config = dict(
    d_expert=64,
    moe_layers=[0, 1, 2, 3, 4, 5, 6, 7, 8, 9, 10, 11, 12, 13],
    normalize_top_k=True,
    balance_loss=0.00271,
    lr_router=0.00149,
    vocab_size=16619,
    norm='rmsnorm',
    tie_word_embeddings=False,
    optimizer='soap_variant',
    learning_rate=0.00584,
    max_grad_norm=2.0,
    train_tokens=555300000,
)
Below are experts of layer 8 (counted from 0) of a mixture-of-experts language model. Rows are named gate (a neuron's input weights, with its number), up (a neuron's input weights, with its number), down (a neuron's output weights, with its number) and show model dimensions 0-127. Each number is 128 + 24 x the weight over its row's rms, rounded and kept within 0 to 255. Numbers have three digits each.
Before each expert's rows: "raises" lists some tokens whose logits its average output raises strongly, later layers aside. This comes from a sample of Wikipedia text that the model never trained on.

# expert 29
raises: " and", " to", " –"
gate0:148117103125071134102105176117092143143124154152135133111158149122134106122101121157120144139119121153117143165094125128136115113146127117104163126129112112157097136117124162122161106127163137123165155131149130139125104103146136125136138174160117177128073161146113160145098138106128123108144081153135153133145117137111154153126099110163123176134167112077126128129192095175173105166095
up0:161136117125145100140149131098154121122099123075135111158110093155156132119112135183098180123161125118164136131105127138116136150099169082124121151133119091123144110150120116124124110116113147130146111123173128126101116122101121118124124170182078115154130160106143125123125191104146132149149133121112095150113164108129101067125102092100133097136122150123124169107118175134104135086169
down0:124114102130110121117117147158124082094120110138121136195105144187177157149144165135142128095098174153115138118149132112109136097159124132126114130151128131140120135180161131136127114105135095160108111126125160129107141123122134136108154119127102137120117128162110123175067095158108156155117119118108152119078087151155174118138137103136145109182132115114152104132133120121137071145175

# expert 48
raises: "edd", "imp", "ires", "ired", "apped", "ears"
gate0:141161106094140143088104106154137159087150121082141153090127099156144127119148174083143129116174095091089109123152160112111113156149140117112085147145097148164126142122109123131216148148105134126143126156106109101130140115118149150102149145137161126094163131140157107099117139148130138107104080147136097121133100086148167085118128120161135141125115107112131152122129126138150111137108
up0:144167105168087108127111135129167127141139149161152145159124109183055189110150108110118116126138171142130158136119186118100130137126149139141117089079123164161118128106101142113177157157133132161137122144111168150105154153116119142186118121149150136093140125147176116097116131132126121106115103133151137114136117086128131130118111113137142128094121120126102107111118100111101093108147
down0:101106130101117139106142117096129095109143091106100066145116140110155170087126157104111128144140090154126125103099111129086120127125105157132112131125108162103112126100133122131120148102167118142165141143143127120094097128188151168107079122176114143080118168136167167146120143133148126107142122084114125125121116169142164152133113158131132169136126134075142144125134132149101118099082

# expert 6
raises: ".", "ks", "gg", "gn", "ces"
gate0:109125151129145115133145123125088087170119140099159062110172102105142123092102106088128115122145104112140113109128122162124148135128182150139137099120151175134142096136130164131143124123136092137121111158141131211116145125125110149149126114114143169097136103140174138157130075157096141099141158101151123085137148146117113115089126110144128155124135123185103141126134111143152155128148
up0:105142149114106130127127158117128100150068136179132140095113132145109145142146120122132134138150140103099128110142100127149130154174098133148128125155115105093138130158123093111107124117165119192122125117081125130133125104127126079108129132109114086168118117106142110085108091165160089111120102097122097090124130156120149159125152066112078151150130114071101171137152137137126122134150
down0:080131139148136201119131094096162131123135127145136144119118152122115145153133183135113136086150123128127123124126121140161122089124094139141117130090111058095168153146126108162151167130129138107105140134128150141127129162137133145119139142098160111121128155127112180119125193075116143142110116182127136111168114091122151112144119096109149119120101124148118114100135170117121118159074

# expert 28
raises: "ost", "os", "erson", "om", "oc", "ok"
gate0:164152128185132136150145157103143122136102139184112139124125145111120137128129120108142148147126116130166107135142139140135129095151095129129148095151162097139103157120114132120154118177134184195108123145113171134166111128165126110147129149198136167106105125122157141136125128095113104124103118117137168131151164163098117093145119114095148185113154113153092127106131085102146137133112
up0:118103149130128118109171132179094112157107090094087120124126181168151144122120111140094125157130133133161099127116149106120139126106083138060111146158156137110115128142127129123137135127127137169124112162144150117141175137148129115138085173168142114140149109085128123153126137058117090110120138105110124141148130107114116115125149098121119095103152112067158142110106119121145167111164
down0:104109070118143097106115144121148108170087161061142137109139154113141110129117114120120113145118119139135123096105131109124177131121083139125106165138141146110145096124126132157118133118134153110091102123146131120163135197117129120088168135152102143166136126174075131128129124137104163128137098148082117171115147106182101099138146116123112142151164107110135147130141116132137082168111

# expert 24
raises: "\n", ";", ",", " and", ")", "."
gate0:116149129133109134164147096141115103120113121082111120093133127119139126156129148128110140131141071125164112132169091063146136134154129145132099068135109116112146129119097160114157140094147111126136116127137110107152100118142114041116120125103138089088133162120148174151154143148138159150120102109126105102093139125146096138090097130147103118128132110137161126157110151140104099097076
up0:141150118103117094129167086150151112142134128138128085115062104106156139148126104155135157126094155134141148129136120083106132089186159093179108157090121138151082114146164153125150130129115111144121149128135107148112140099114100099109152121120081129130139148112136135165142135157172118096191160121105137144182134127128082118099121114153124152129139122136105131153110118114149160136116
down0:147127127154131160143117143108126151131128143136186075141148175126145151134119100121114124112082100125146152188128126139113120118157127119146159126150117141119081159148171129158172124114157123109102142131146082126095139107134198123130138125122107135091130133122135151147135094115111108090141134099179105113121140149125118156127115098079127102184152150153070118148133146145123091103121

# expert 16
raises: " they", " there", " it", " he", " if", "ever"
gate0:149130114151146132137139107129107127076110122126107115104060148147144079150099124127156144136102136070188115141141139089108155149137140108113100146138103154118129185153139150154119116161149120131163143124109095155139098141123123128125149151123131118150138112149134072138129129155132084117179114072133116121121127121142148119164167108149088163110161076113114121171138127104149111140126
up0:126137099082154150114158133166095118151141156134124174174095135154133133154136125137139139119110142160100091114120134093107132115144124112141137142097135097130134106102079143086131123170119144100143103165111169114132127097069137115111140127146154120130128105138115110093146129094132101143136084137158143132113127195097131146162111105119137162115107083140121091138142146142159064121169
down0:119133127136156201113143131122158127099125171120119156105156117141154168134161103106118083194133138054121120119107128140106119109116096124148092137145120129167110123120132124093105156125127119100148099106138148155121141086129124148127100093114117158153153101140069130142157093146139111142141113117085147118113135100134124140150166143127134143158121121124156085100135108117152128093074

# expert 19
raises: "|", "\n", "|---|---|---|---", "|---|---|---|---|---|---|", "|---|---|---|---|", "|---|---|---|---|---|"
gate0:118115149107113118108150139138099105113115164134154116078121169117094108139133135124149137143236150121116123114134121116160114128075101107165141145122135088158126137112093125122123103174108123138169102093151121175101097123140170173097133119115138128145152178126136137135147122111117122094123176135135119115148098115146146108142126123143094134143143131149119196121142114155130107123128
up0:137099135150118102138136118075148082145138120101128118165157117156137133144172090141112128140123094136135108122092122145117141134156138121166148136063099098174163119150110131170119098097145134121123115105143127133098177114133133115130106074123106095131121135117082152174098099120121103131122109108114114145167155123092120137123126113119143166175157122112098077103157179115135151146137
down0:132124135139130122074144092150138134104116092123128109090150103110138164118146137114130110142129085136144100083129135184110110119113147124090135083118090167133184099145148062132149154125134136132077117119156142130111146080151140081100126139101112105134153139156113133106062104133129089130115119132150158133135122128101146105135108111112158131141133156131128128154143147098081097169143

# expert 2
raises: "ino", " |", " as"
gate0:123156116136106134115122106077140119142126110107129077132139118136135108116133113112147146151138163117112165164109110173147122067093150131192106116144153109124171133151147118166111131131151163119171146149119172128106142166140106109114134122114172096103152140124149142134130124116099152139166161124101164136133130159122118158092140164121145123111180122142145119166136101177189141139145
up0:141147135090098133090084153105084115110109160089142109138149133119168078157104110171158155083134134096139089098118138116124153136121099100109150130118152109148119131150137128114136098110139148181168171130092133136139137103113146178171143138154153133135159113114095123113137067077126126109108118073165122105114148138143125139122101152156105116120135126116100145144150121129128162138127
down0:114160137169127110084124132135113143098111104150158078085107165107138107152129133132165143117080112134147139158121144179122131150122105124174122096114135091139081161143114134109133105106119105182103137097149122125110104133050129144131099139129203111160131135131148128123135137142148119087128126102115127118122105170134107127153163069122123095104123091109145125130136124126130122108116

# expert 44
raises: " and", ",", " of", " (", " in", "."
gate0:124127143124101141124139114123110132133137123180094103124074103122134124105149124095126129123118136121073123112092151122094123143148174119154161126103125107128109139128132116093104093208135085123167130150117148130122098118130122144165112132137079122114122101116139154106177149113141126154104117145168107132152106142117153114155137138129143132138141189144108116115146102148076130075195
up0:125121118163079131155175144145184127125119109159165140149135169102147116150201144168119155157091137121111115138134116121136127130099126121117165140133099132108133080128102138109187143116120120120123128098101167156116102133109139140129119145127089146163160107124094137134106090082097101147110160135069138127144153152143179145172135118157144108154111134106118100115122138131126106130137
down0:124116090127109092154107100152142146139142169162130146132121147147134120121112158109123194121186108098084132089132102165131118137078115145106127159132116131131128181116152128162113158144158108118162118122131130166141128111119152157120165110098127159123148134148118172078167146078114163115139124098125165151110176123092122114123104132150135119136081113098124089117107134158127133122110

# expert 52
raises: " including", " dating", " which", " respectively", " making", " resulting"
gate0:127107108201171137131119184114132118108127139159146142132115113150127142092146127117113048109165158125156117109139127136085144150130162092116107131118150148122144167064134135082155100124114126116167136131133134121145146130150139127153168120129139171091155106155113168172108094155095121094115101128135150176140099180092128136131128121122120112123128140138122111117130136138110138128152
up0:142094143102121133171096098153131133132101169181109109152126177101116117122169135146157109119101149087132088122164124159148118119148107125105093094100146109115139102122150137154116147134152142099124117161154124134096155077131130074132137123131110093121112104190143101132182113162126171138140123119131159114103131170129117113146164088093122088156136125126146150148121124141118151113153
down0:124155142174122164109144134147134096136137142152144186159139152106136159117152126117101146064126136164105141128118103174096105114154116144137116138129111155116130133102136145149094126100149143136146112104122112153108153079132134121124136115088122138152141123152151151108122159127112112152160127098137135112101154177115091075122207127090157145149109131084166099151109166132111148116109

# expert 7
raises: "m", "\n", ".", " |"
gate0:162155128146142131115177116165149160118171141174107115133106146117153060180117105105143114128135164141097101134141135129132138161141154162121132131118117107094146142122168143127162132156116136107156162121139159145101098099118108146116163145141109149140114173143173154129137147172133144130101128152106156140151165133102135116159063151129081107162122140113122123135112184121113144125127
up0:172121104148136108125105144136137098149161134160137109128165068101102156117128120168125100127108105175145149122162131202111111116114124089090159119135095159155118127101143077096141167146140148170133098158120140131155132127126136146106170158164128124118127153144157124151083113164115128162133136165120127134147137130123134109173146119154165104136117123117134090128109139123084146113092
down0:165179118089108138150131124142107131118163091118158126117121118154142139139115131120143072165131114136106133112123204178100123114092136121084141168148126152106125153090122107113103134132127100162146150129127125130122162109144186126109144164138125078127154161146108048115112098126100123109108147179143146140120110136105118113128112140132112126126136114136117118118112143163087083111134

# expert 37
raises: "s", "k", "o", "p", "ne", "ko"
gate0:150070120100085185174142102102100076106087121155117113135108126120131125122129186125084135128127103133125094154127110120131121157120124166143142132113134125140116108193078117111150125126136129118143166171105167109134146143180144117118108139124131125140141115156147140125134157164117124086081109093146149139152136091131091136133131123121132175122171113131100140172121121136158115129109
up0:144141152139168089095137127130096085115095141139094142108161178126165126143159111123108097131114091138125132107136121109100107153081115144110094113133118160123150136142165149111121118107116071089123166158092112125125104123106141146139114183142121118116111128153110150080094126122108141096102093184094124114144131160129111146107154101122116108151190089153112117109133107145103104120122
down0:122129149128126134100141143142135154125137096162155115134116111124081116161077153155092129069128099142149122083075120107118097152151169151138134150085178130130125095117138102135146169168145109126110122103185180155136112107127108125161111170132089137133119146149158157134123125125156086138122141156128119137130111129131153139147091162127107113123088150081137130161108109143157115146139

# expert 47
raises: ",", "\"", " (", " |", "s", " /"
gate0:161126135114132141118092108151153118162105130150112113111125156120161103160155125156112134116142164148141123144098110094185136090135118140106139123145125120142161173126157151124135167135143095142149157111179143123139120120187101164126106193148166144125140144145074138102145134184130144145125091116127097154145097107142148113180103102146110154121149150163126156139134120110105091119123
up0:141142102125122176139122162148106142155137152140104109142096119124120138132111120144148118093175136086111106072141172115165112109170180167109122179130110137120172135159133103160124125141145103109121135063133101137102113124090122148134173158094140143143134105128172140078138109158117101129124094145115099118168119146137108128108146110141131134107130127095158118113103085105127111168116
down0:177127103119109134112142092157115122128098115123117106153106122055129135095107128115131150094110121131135111133142142186139120133094138114138123164129155134126166129123167063149113140105143098130091135159130134094113061138146135114130134086128118152126168122156079124134126171148104136137142129176174148116115130139098146127091084142136117120153134123152113192143136130157097122131153

# expert 11
raises: "\n", "\n\n", "\n ", "====", " ===="
gate0:143091133132128110086104140125102151110154136127131134099121120111113146097112118131136150158108124132105150184132137121134129150108109132159118135110112152170163165120103128130178150091153125115133133124113116168136149116147107078150100073117139191121134166117092116080178123131135166117165092126128171144112183123068153146132124148097109141115150104161091107131116159143127123120126
up0:130161083135119126150127137128164120124096145161104159140077129142132105101116138136112102180118100136130115118143113137140185131132143127092158109137081157093134093149140151117063132083120141139122128145160097150113103107118130170147118118120067139129095098089148157148090135135135111135105145108153143082161123091127128115146153112115113117116153171134123123139107080112099106139087
down0:149166117090134112144139108108103150158128120127140106109117129148070134120135126113132136132133138135144102078092101136135133114148150143163137155119108097115101082179135130125075129142127121126094160117103086145140183141132114106114113110083077117092132137110083152141095114129126103100142159149139103088159110120122152133108143102137124126099104075136116082145140122196140137165126

# expert 63
raises: "irc", "agg", "ummer", "oga"
gate0:113112117122113086145153178174141120100146119122149143104151152131176087156134125108132127091121128135120097092091159163095139073112099075108109084085138101140157125137138136089125132151146102121122132122092127126152144113139128118134084138125143137127132120187191144147114082109121134093156129125153128163121134133132134147138118124143105167103131123117145170150178159120127111161147
up0:104161144121088117135111117115103103138148134107107117127193110097152110088109124097121129088110178135085162108130132111106093154131143065098132125176140145095124120113161149102119158109103145149133139125138135135086131162083131100117138133109110118137131115124157128120160150122113107173160122111116121135149187144082166094094141097147123110150131106154130134124115086149102108101156
down0:161091111110106059115113115160146130106153125089126114136135116124121140123136158138121149136107143157157138106105045162106138109148144144111140079128109125163126173123133139099159121093148128117090143137133128111165117098186143155132172099117125136133117125125128155108104130104125091109097100116119104133109136119118118145096110108153074164131138150074173128125154110152143122130167

# expert 8
raises: "\n", ",", " |", " (", "."
gate0:111186159126141062100130139144106119145165122138127120142133145149118096090167137153112085122144117151130145091110128136160159153155140091095173110061106149144112120100114109131172103155119137108114120144104117157103138157118158140132155101138132110136121143142100138139087138094155137095149179139138124138100127148131130130113155108116109121110075139157102136085092130131127129132185
up0:124153113085150132146130191103145152118132124141129091118099124113150146152140083164138089103138128112158095089147126129116123128169139142146108143134165116148078137165113141131161135139117133111115144131121121161129144133144137128094157119140089148113154117090152136128156112098149123104108139102154156137145169098136153086131076141148161155124211146085125109114126134107099091089126
down0:106163141070110118141092156180132130119161123076136131108124094137135121145131122153126120092135137131121114146123122181153114119150113149164110180100164096109088147163131134161136140085133140159104111130093101112144120143117108074164138163147123109143126122084147087165145114125070139098129135109126123120136125138112114122179120115077101167094130143134129143103115145098109138130137

# expert 58
raises: "cess", "qu", "ces", "ven", "ce", "ff"
gate0:141146150143112128079153117117120124105146123116156141086138111092148081171123112152112123084122073128141072120149119114127124149106115144140152108135133147162125121127143154119169119135137149165113105125114155130132150108108066138104134150120150138110150159133106103112130114142069119144104124181104171107133115113123124101095191138093134126124102105171156181092118099099109131118133
up0:136114159100081146104090172151099128137109097149164143132118124102108144112156093133141154128133123181155115173149149110166120164143179105124175144144098102083121135139148133126200116175149127107122114118128174141109150127110109145171157151120091115115151130115162116133134122149071097114113149148118172097123108110116118109141111124153123124119143135141105110115102093098126134118135
down0:127136116105103103124130135086131119147167155153135122095118126103180100171122106111134126098100145125156146116151112124136118159135120149095171138156125111147169120085143118130164108153139154164121145192171144157146090102119125155131098125146110126148123161082130108136159102132114121159150119117132134105076129155113140124146148135165180179098161141151145138113145118115089112150083

# expert 13
raises: " her", " the", " his"
gate0:157166107134140114145119149153109171173118150097118088100145138129166103110131113139077129166126115111161142115109115121112124109112095127115157130129146127082197113140153072154135112135133166113097149131106111112114144107171138153133166147115070129121137112159150110108146082103134099158114120139154151119127141107102133075139153146117133114135151117107105133148143165143140164121074
up0:196117109155139120171132146093150110125138132105139146140113136115141130112128125157157129120123134120120129136155088109115177156133138123117117109085129100121114138118066080102109141123106128145119095188144109159159141123134134145189178138112082130102149101122116120121118122126177109100163097133139163115123134070121155153162107148141148083154099109113139122123133160143114151116091
down0:118102134128124173178148128136107162142143148117138094125131124151156127147103190122132112147140107085134140121113104160121124159094093133135139161146107115131129140078159128158129161129131138137087106129185117102123102103175118183121093119101120107098143117108156149094140124121115124113145127114179115123137161146186087097127102123090150157105091117122098145116127140161117129133175

# expert 35
raises: ".", ")", "==", ",", "ch", " in"
gate0:098136116124158083082097136127112082130143110123132076112134096108128113106116096113123128122123122115117107129099130108164122130105134154157156145161071125098161135122145118113129138143141090109134124216161116117151124107131104118096167112189134174148118102174144137133134126126129169134161117158116128075115144119141170134110095119146097135116092142117135148148156121130174144127128
up0:169108107096094109125120117093130138165080153120148128106128165112084118082127076125109121144122105157157138153104139120165115158136115160125163117133116143128163132157138146118118124129122075176115131147102175110123075107126115114107146092106158148168128166121125135116124148137185129150100126119148139134089093105090133113093092137110112161165151141108121108108122137112144122163100
down0:135141094156145117121146123120151146140167113107129132145077128183130149135101128127130104106131148096152161148123193138133118114107166118155144183110120141109158172115087106130128149097103104129115146098130137127140100158118172120152138158137102093127102102125128105154125147133112103095134148130168091150130129131145116108118132174127172148117149163117084111190148126169130143169167

# expert 57
raises: " a", " an", " the", " one"
gate0:141170127098137157123126140151079083157086134146075091133125150081127153138162101136127159152110134125114118152125153139095114137129086143160143131150127120127193120146122124128168104086078160144126127138143137125131109124102139185137146095121130154117169154137160153137093147116152124132129112175104121126161146137158151088121110125131150133150174096145114151149126131147159080142111
up0:163156152140157117133137156127102094096098142107134117127094139130111159137153143158119161140133148134162123142114160149151130164112152091147134158137118121109120150131122074098174155119118126129121075174069128123173148097132098199139139100153145129091117107146141133143127153115126160144096148158182135141125119126144110120131079157142139120123128145160077135126111151115094162150122
down0:122170138122128140090099135172161122139099147120117154109111117090148173150157052136166135109134128151138085111120112151126132094127086125144130130129097144146121144126124096114119131189086127120153167095149087186105117132125090136144142081122145150111084121134153114161130144139144171151127132133174121114119137126128082141103133114116142115116110132101121151112112094129160130134076

# expert 45
raises: "-", " of", " American", "ition"
gate0:137116145135113171154142149139111118126078130075117131128123079146151088091126123116098114156102141122123130116106137111129158148116092131162125087145098130143085122095145111149124166114166121117141106167110154130170198179141154108116125101113135130137122177118141118149146125169112133125107107142112124082137126116104169120106110157091150141161082117106118143127096173146135149143155
up0:205166107155107112134144121112110119105144113112122089126135136156147148121098118137100116103149143101123120111105099140140097143142118108142117121123159174120099104087081112170097160130108151136108123060129162117149147131140168120154120121147183120174140140141129140115122080131110077123127134151129110141154079126090124123130123130137125097166099091109136151121116111095103122114172
down0:163111163075086191108134108139126161126114167131091084127139115120084145131123149121135112109151102152150142124144170113116109152123152167153118135147150103118149112101159161104107137142149132090122142119119151158102123150140174146177130160122124114157104141141110162169129140123107143131121106128121139087121169158139163092132093160148139116167136100114126161106125138076153108155139

# expert 4
raises: "les", "le", "der", "ion", "bit", "win"
gate0:127156109117128108137156158128085113096103102131107138076142111102101091110115133113104095177094107107126114151096128075131114137148090121173150107136133128151131155133138107132074110129101087151107111120179121114137150103135130106135115107126135159134152112134114119182119077125103100070131138108142125109139088116129099128083160124101103093112138112121133162148148099171139125115160
up0:141159186113145172141119129102160106107105175120145146137127138127155140127130100133104131137117132096120147107144108105134119140160114108156141123113129175093102123142138139101157127167156112139090157141106150118135158127133131098130162136116119134087125113154115092091122109117117122125118121116182101072176163152135134153168165148164143164135179180131158149111135133075102151146117
down0:125110122152116136143144099152096126097159177118099108157101080177114116112108139162113164124129127113138117105117122103108116112143135094152103104130119127153116095128144116117123146116129133096116157102146187081121150121116143100132113115122132158164092152107131109147140135170115104102126193144142118133124116101117178182077144087120111129140074091099098131147123099123151160115116

# expert 43
raises: " |", ".", "m", "st", "/"
gate0:149103107131111099138111090083125133059089165144132116123145137131110115128110112136116123151156131134094103097121151099058101136136143128148082106129136138127150120125120140141151109160113118127119118120134139154153206150143153123144103091128095124110166090144152135126106192141095146120162136106121135097168150136064114127160110099123128109097146145150112128142113112110159128106122
up0:076096157133141167110156083104125128082137135122104088145135135111176133148130116140170157119113177097136147113126092129150112153095131090158085148131122151110134134149112122157147108132121106097100142114123122105170148135080140152089153179135121162116129139144119137078128184112156084140118147113147144114160102118117105158113109127118167104123131114112122123143111099091154118102102
down0:156123120145161138156144116128134148143114120128115190108104134139095118159149165108114132127146120125085119091123133141111126167122123145119142161145095149135141098127117078160127123103087134092123111159136134154150135108102112189189135106128150094125112142128101172113113142089106078109107123131105086131139129169128088100102129115101163087155108134120151150149098105103140107149178

# expert 14
raises: "irc", "ells", "apt", "ep"
gate0:106150087125126118138078097129148157125113118134141086141117145108134128089131139119103175174150126091115165117155127127131105124155099166129127129140159130116121126146108174141086095108161094106128131133095155133107099153135103181103119089114152159160153125154111155126114158124086129099144091154106182142163118130122126116133116117105140189107094123114115104128152177110134148122093
up0:156178115153152129134098133131162170162099114146134099109119165128142130146091094103109128146139123093138137145159109110110109162137134133134099125122136145200118156096124151097112115165156176061119122118134114125115076163151118108129113105122126121174083129138142189104123125130134126111097129125118124140083118134166100177092152128111124154125134137129126135163142107126128132131177
down0:132148145125110151156146134105166147119173128109134145169139151117137137122124129118187132128114106161148118143129115155130143095153176104144163139109130124141151159103120149116135107104090131071094092184111090139078120105144133137085134173125131101147100156086096135116103088106127148124124106163156119132085124130168074089160119120129151145174137132132142147140112155121114121144142